From a checkpoint of a small mixture-of-experts model trained on Wikipedia.
Size: 8 layers, width 192, vocabulary 8192, 26.1M parameters.
Experts: 20 experts in each of 8 layers, 320 squared ReLU neurons an expert, a sigmoid router.
Training: a variant of Muon for the experts, 261M tokens, 7953 steps.
Below are experts of layer 5 (counted from 0) of a mixture-of-experts language model. Rows are named router (the router's row for the expert), down (a neuron's output weights, with its number) and show model dimensions 0-191. Each number is 500 + 25 x the weight over its row's rms, rounded and kept within 0 to 999. Numbers have three digits each.
Before each expert's rows: a language model's description of what the expert responds to. This comes from a sample of Wikipedia text that the model never trained on.

# expert 8
Description: Line-starting hyphens in infobox lists and table dividers, plus role nouns like director, footballer, genus, species.
router:512502483519491492547546444486512536488471533518486498458518457496507495521468464485477539474506508478496534516508496506485524524515514478486541550534503449521476494466525489492499489493512520486495477451487489505498488481504499453462507523537515518508497465509479474498465521489542524464525499498548481545514557486533488455505519470526495465463502513519504492487493475469461458452478490499525456480504512481465450504522500506494488530504530492475519503546510500512460495549519520532554523519509512511502462520494510485489460492506513476516513458444495485502481458494452509504
down0:490508538495481480493474517460520479513503493474479483527440535520520496484472516447509504467501500522526491506470441470538491490536483515544497477463552507465479500445519519482512459483543457495496501500546497522480532522513517512486490489495519552512490471480509514457471539496541480492501514483498527537478523502466490486534542523490500527516504502505531494494499494499543520515515476469521489468511479476483487524498462505496519478542490472526506528500546490469535512503492537557475471462495502473513484531496523485536487475454494521439501456501479499509493536537491484460
down1:519527489490551562536448518509459501475507552528504469488526464497477507519527480539483524524490557508495530518543506507581525462509536468535478446489507462474497448521423540513482493523534490499470511509523506527510506541532527501516539520497515442499507492467513473489468511482523509466517488524532492509508490511514504482517530514478523467505534491513491500494491504521508491517546494478533494490494479492509493483524524439539458518479482461525495476530514516482490491515549521482491491457495506518501497470486486488503467503520498520490485489480519498513507513507502522497
down2:492523484528522508482519514481472402473491524477493496493527548512518499523461505487448481477526537568475506539529508516521501456495512513497489501503467494505461527501494490437524488494529478518506524536524496469498484491498533535481477532504471514493534511482489500525517489551486524471457525457506524452530491509521514470494525495510548483515471483471487546558484487500485504524502504523511472499530455507502479527468490489474476449510481484487506479457488509506508477466460505485517479554500509503510489482485475497508492462516514535484505478451484505495555518515487511500
down3:479505497493515500537495505488511596497440474493509521454452493506480503505491531533468438489478484528506507434515500480501483497495516526496553503515517473490487519502440476457496463490533489495498492482538494501505492461531513456474478489502480508519565471472481504467512531504494503460509523524483488460530517492469491473482455543514452513520499560471474494475490460484476500504471512517484496471489477490441483480483486546451509521509483474504516479476486501469484465474505488505481495449477487517505512496477528497475482514505502496504495495536477499516490533496486518515
down4:461472499509479468520496522503493512494514509470508502503501494499495511495504521510508492469496546477524480544524513499533501506492480491503522519435510521523532501471485466500480496504510468492522533549527533507533488483471490515558528448521468499554531482475501531477497493514468499524475456479536487433520502458529446514524487478499563466493511486515499507506516496533531527537522532469496514470488494554509459498506494527479502487455475498486506498520488476469481466491548496492546486483518495575466521491519510483528520511534508486479486479473494485494440537522496531487
down5:462532487507514495573508529527539519508519488477523495471476510488510442479517517473507457520508485502491538511538516476460515522516465472468488502498496462512512533488527480459532539512483513512519507495518488475538554500487473465489478501510520496492507531514530477511510505483516480524535514539528463501519467494473513465478532529485525549513532538492533527517487502481532485495495469483504505511511488525555529538558521449472498471491515519548527479509487525507495523531509513509507540513510515494491486469493491493526459486474495470519495472502590527495491524492519546491
down6:455502506493534595518471509445525510498475499500466512543507455497518507503538476484504518500537503488490479542487518503537475528558480486491498471490534504509507542505459533497489495469565460481485500461522493487500477508467498481517476495453538455501471459499484491466494496491410517492500485489499476511473470472497493469508510505511483479489481479548506492512520507475481504496465490531498496518542551474466505532495495495480473489444485499511487469511528471517508462487505505488537479509527528524507493527508502512523498516515508451491508484521526497513551525502462497491
down7:459525503514514544536479507539490552456476496514512490497512502511495511536550500499468497496498507498531506455483493528493473528541576532501493497488471497481483535474456468510477506500531529528495499488473535495494494521485503468496523468461504479517484475495501515513474522516549483503488502528530470484482529444496498515490480509512519480469494524498553462550472498474485511490498524496489457496491495529512554526523497454485520575494541508452528475506528487496529455495485505445477500494542498488538502488514480473485479466514483517503535523442533510523512521507516492509
down8:498494516506490496513482477505466537503472534493501514463475470536554514501496542543514475506461526515503508468491500467472507492519502455498507489514454524461492518505566486504493494456485494463470528518495503520501502468482512570511486511503493480493473498482518509515487476546536482444495551494499475519499479505524501450516496502489494539524514498476509449508479533502530509520475476489534504498498465476481529521519514492547544499496489538483558519524516535482505534499503512519456428528531476485565477499502486505512541458512508503512501505516479434498495513485516502470
down9:480530531456495501477478478505491495517523541490490493481476514478524471544499476486511491531494508477476495521490522501509504451498506508525441436534459492475460513488463507513526486529534510497557442511470488492497465498477489451488492538535526512436490476519508489470507470511529504479544525542506483514517505505491488514531517524462497509539466486505515491503482507459516537468502488529474498508530506473459511517488475496492527470457511418472537490490513496525513502485482496514525511479503479557523496530558506445494488495503503546495477533495515500498512461476494523497

# expert 11
Description: Opening parentheses, hyphens, quotes and pieces of foreign or unusual names, such as Mc, Kh, Ch-ap-ala, C-th-ulhu, Rep-ub-lican.
router:538527530515487507457515504475468514507478469468534509537503512497492481486522503463500494523520504442465527497504495555489462536503503479481510473511484510459498512498501470517476501499541475449515514491490446478471479475482515510502525513472534529483505524509529536498499493461542471546539483504537485497469490519446499502443482510483493474504507491487537499510485480509471505463471478507511532530467567495524486465477533477461502511500500521507464441540500509513481500531486556547502528453491478500488507495488477526493490510512539471495482504486512468513465520531527448476
down0:518489531463480515495501468522483544511479517531551499523465492503493509498459494521480485484510509460522484525517482483548453516483500507512434502473504475444478491530495517514499516518494439509506483502497526492528508498516511503486523516527546454515495525554487474472477472544472476515520448536499501518497491482458508523510471499493496451496505481506513516514521543527523502462452516491507491481516512494556490473484521489525477500484496489465519462524529514501524498502457538507475509472498526512534495453561473519468527497519481508499485498520478548523456499544491556469
down1:522454507527502469489508512499506491505559514486532502485486510544483507494470483529487523470458526489535527489482546509468488482506491464482461496521531507518498513474519497504532519509471463472521518492509489478463456455537519486493542499471502562450529522530479481549485471524460520501482499502501515502529495527499517491494474537502515506472476514501529515503516483476481478484490521489499538489471511498490545505498447505509464492475479441501482477479461515547515512549522548533450517448553517485530469492500474498508495502537502463458489467477481507503488537525519507539
down2:520516494521480456529513489458474495459473487494470511491507518486468500454462466517501471509490475469508513458505505505514515428530492531490507527531471487476501534493499530534486486519439518551518462478492503496493473546487486533475520478490506477514518508558507501522506492514453515452460504495487506545519565507529520514498519481479518499533520511467453542533484486485470497486535498521521504487507513502522513493469518554515527555492481480506461498540484512513496507517497522477477499496458520524513511490504473525496516513466475507536530517497546524512533521486505566527
down3:488526472517527464516500495458482510510480471456475490504493496486476474507481505493509491537475487522428485474453515486491461549475464480511523448475483497499512497533484501507493496478498463471452467483459501490499458507475470516560476505478526504531579487517521483502453493513528498490540464525523482541523478476511493512521493453474527510516520518530492480525525473495516500460460532467503501459499469494503497525480510467499483521480488492465481509536505489474461494495545508517529435482459548480494488517476532514528528491515498524496516465481485504521489498509461501480
down4:465486483526473501522489556499527471492488472472541501506535547503500502489499510487512492491477504483517519493488541522506511536507500503497493439499497499503505496477483475467492538513484484519525514479527507484468492501514501457516521466476549483508515531501482522507511532489500513499532531480471511541541564557501542512514486478524442491478476493443492453523470499479517513538517460484505470477515513565506529513503494438521504504506518452534510471470471519517451472479491527483502483489520511470451534511485493499513534516475485500475455525539491514527554510458495485499
down5:512496438520522509564525501542483582472495493455465512445513480460504456476516512488511481469480544490470517467500547509499475536468491551491499509463504558497504513486467500481536524486476482500496484469515493497488494506510468491509521461519497502468487565515509476481458526477517523541498538508532501470511486477487479445495500490519488492488543491538507485542503497536462483484500485523503485491494485535494522456529451506502484461479467481513485468494506490518474479476511442511475467469480525494477507503477502489483507485505461474511496510532522488495480515520506499480
down6:526489505498503470450482520514519433520549503511557542496511507461517512501535527513478486491531519519507497519490503540520487525534491481480510555475507474496542507511517481475546486551471473440506489493502484512521482503492462515501557480537523535496492492481508507498511498488477463552496474462484474482485517539493486537502487501483507529512484492518461455488494481498531479490510507532551538466497516517505528468502498494491497498503542462491479490453513517522491524522531484498511487495515472503473548475536476498408528473506490475483509496516518508499501479520505469441
down7:501508516498508478476525461519516543515510481491504513538522492517462461508539560488514500499533509478485485517559485477496514506497535503517469505515519474493487502489517481529450493561509489558486478510538538533480530516535504490499499454497515476475522524535505461502507487536490524480471474514481537508482498510544514509461528495473459532556525482512510505497469506500518527506546514486504488516546504505549492484513454480466495475474460521517508467491506572494499527484489520503530521501486486492521513484496490509454573522475479502520520509539538481471524493491481506551
down8:504475518507531512485497474472519481533502499474492505463517505458488523499498461524439504562529455520548527538485459500490495479520549511547531513473498490522497509464506473476501484510540510522503515482506508515518470480470502483489488552504527477493530501480497535495474490505492461501499483563555502522510514514514514521540531495490514517498487524505492485510490498508547480488517534454474513491546529483493523510481523529530529471547484490488522497446558472523514549477486560495487503476480482509468516504513515515488494478540457492474505458504506512501487497499484566460
down9:510490450489468507455503489464498462497512473494475543523495485478502520499505484468506548510473489469481501496490474507516474491508496527532504564491536568509520471523503473509515496499496511480505534518494502533506439501493508513497475491505490529513540529478460492533493502463508546427538528514503480527518427551505511473487496526469516482467515504508506564498493519512469513488505527492525497456496510499492475514487471508507454486500500490496511537496527521489461475512505493465506501492456475469544484536490543542535538545509508466486459525494509502487550514511504511479

# expert 13
Description: Periods, closing quotes, question and exclamation marks ending sentences, decimal points in tables, and common first names such as John, William.
router:502530517500527526465486485503506518469487516487486475506498516501486493473458501476540490517498535473485490541523501455467514506525508523516471490497565462467452491500509453507513513504464494497512479458489495508514480460494535498487538454522496517469493525524545468478480506509537504501535508493509501492489543512485470492473526512436457491457544532507522538528508440459499518478508486496533506504488476470502526494494471502498508467487510465484445461509459515509470493493502498481485527511523514488528506487496476476536525450488499453559502503533543489450497516492514487442
down0:498462499511543532515513514519502514504507506528498532524502528490499498519510530475498481485504488498493463480528493501509476514514466484482500500541509459530503507482481539514468514490503486483503495442523483506495565536509485517493524500533482508507525475490470484518493443536488526479560473519504492487498469527509523517516489510531559474500481485506525424532547552461492484508500438477498468496498481466495498476528437521511517482493509501478517483476525473478540459479513557522478568505525498469524501465484457510450507523502462491502478482516496467512492507536481524515
down1:478504493442533518494493474523501408501493504516497517493512500510493520475505488490487474471515514476494469498526490513497427493485512483502526499519466496487502526459413456503522536514516474457487488483560516484511495459506520524516546554506504542518478529468527466479479494527497496510545499506483479511499495524498507512479521490500498506530490450536500539531509497501515489530460472495488506500469496515495494530506517463531488431538463514511480512493499542500478516539497501492530475479523483458514492487514521473490507509530502526500506549553504475527476506514453476493
down2:507528482459520497507487493510523504453489485450495465466473518484482531504457514439506485510462505487496501454516511508456503517469452445483483506483497505533449504484520469459524541496528528497520506498510493508545514453484518522508523475490510481486502451498499529524485454519506512515495504495495536480465524507515496480516461501481491532528511513482453508527481476443506494507503458503430502494483531490497520513493526545530494498489495499494489456520477517494533493568485519480529500442479517465474521508518514527449496465485507448543507521507510545516515495472492499505
down3:473508474511513480537496475500515560505482482481545474499510506525460502478486467451525505510482434542540478522490494500486505494508524515482483519514491509508534518477518471497510513509490504508510460492511510484532510500451477560523549523540515522460508486499487494519539499487528534531504540494496501447505499507506537511475502518493490473501481492526475479456498533444526539540544498495536493533493500469485489483487537498494473494464526487548511518472525461505526451521509510497528494510488507539526474453504537493513533473495478479527517513490495452476488488472465437456
down4:534466503552493478502518503519528537473492497458486490522493526516539507470511497498537486480510503491509539523543539484503491452500495484517573498501481497499478506525485467544502548483497571541536490528494492485486500542530482480512467497491508483489489449472488515498505487520500523508472485515493539475490525493504513487509501490480521495481441519486532483503519543492487501542487504461520504492559460500519504436494514478487498538485479505466535468530490495457510482506528488506512453500471462483532495476504476495532455511518550498495476524514494468500518542425505503514
down5:528474494495531498461495479485545521513475460479481482530546500453445497512488526521492480460453479542539465534487540522489499485531498521509439498462525527452530537451476469466495494521511517433524522560494503473436518498494469485500515495505518476481496468522506490501502511498491474487509541476518498495517487501490511481497470476485486489467465512442455467513492500497531524490478516534485496499503489509513469524493508535511535471525501516527476509466521515521513488505500511467462488521483508489523526500530464459532497493505486517543479472453493487470489492503451496490
down6:487469485533525505525486472478476554472463493498460488551490472475468461518471523495551490475474521482484443513470471506485467481508495518498490482467470485477479541516480449510493501484516501525490492507524480503467515481502467533502510516506447498513509498511492484542484471511525528471523507499531521499502452525469459509491512504518472510477485504536546512521529547491516542498557496481512476537491483490535522477485532491517487492480520525499510494487469519522444478549504508471466504468472526469519501435491472505524466477464509489481542470526507473529512493518506520445
down7:482507490499506506459460494458574497542490491567493518458462499520479489507485552481523535527470510551504494482499478504489504518484515476481460500507518475501487547452503514487523503501485467487489464478480523518471478479499523515455497500495512491445515518517519521486526470531538471496509525476479500512530495490447483498498522464502502486505496459468496556514470510517498548511475482498495496481509501504512508491475497481529456475488491495534566458498461464516459502506531523556502497504484503450537525479524525469442502506495509476522536530495458484494476512483512492503
down8:533545510466474505520520541503451499527447472492484476501466532501509493498507529487545499529505471502452559547530502465487532508463502503468555514482512511534503527507514536494492529503523485483511471480505513488521492500504493525481501468562455516489468500462487505505489527473480482488540474504505551537474468475479482464452513463510527506486490512521521490525495492516478498465535504549462502492497491523495484464544473536516469485510477473521499524509513546505470545549484482524490503481487518511527501487531546512471492505544518519508498515472553488470519470503502489527
down9:497503489478496486461481501511528418473485507508515477522511468512513484453463486497519502491523512499518446539510493517497506505453490554494475463494500533501502517491513467469551488503495518504472475470483499497502509497483477513495532519532483501492507483502519476503506491430515492527527487501495466496525500513509489521494504492494479511496500478470488511440509494491469438563521488505462543510496490504461474509486522498475490482512505470533476446518520499518483540484539546542488511530527504489563527485532523487494513486408463522489512485542520532514492470512532468517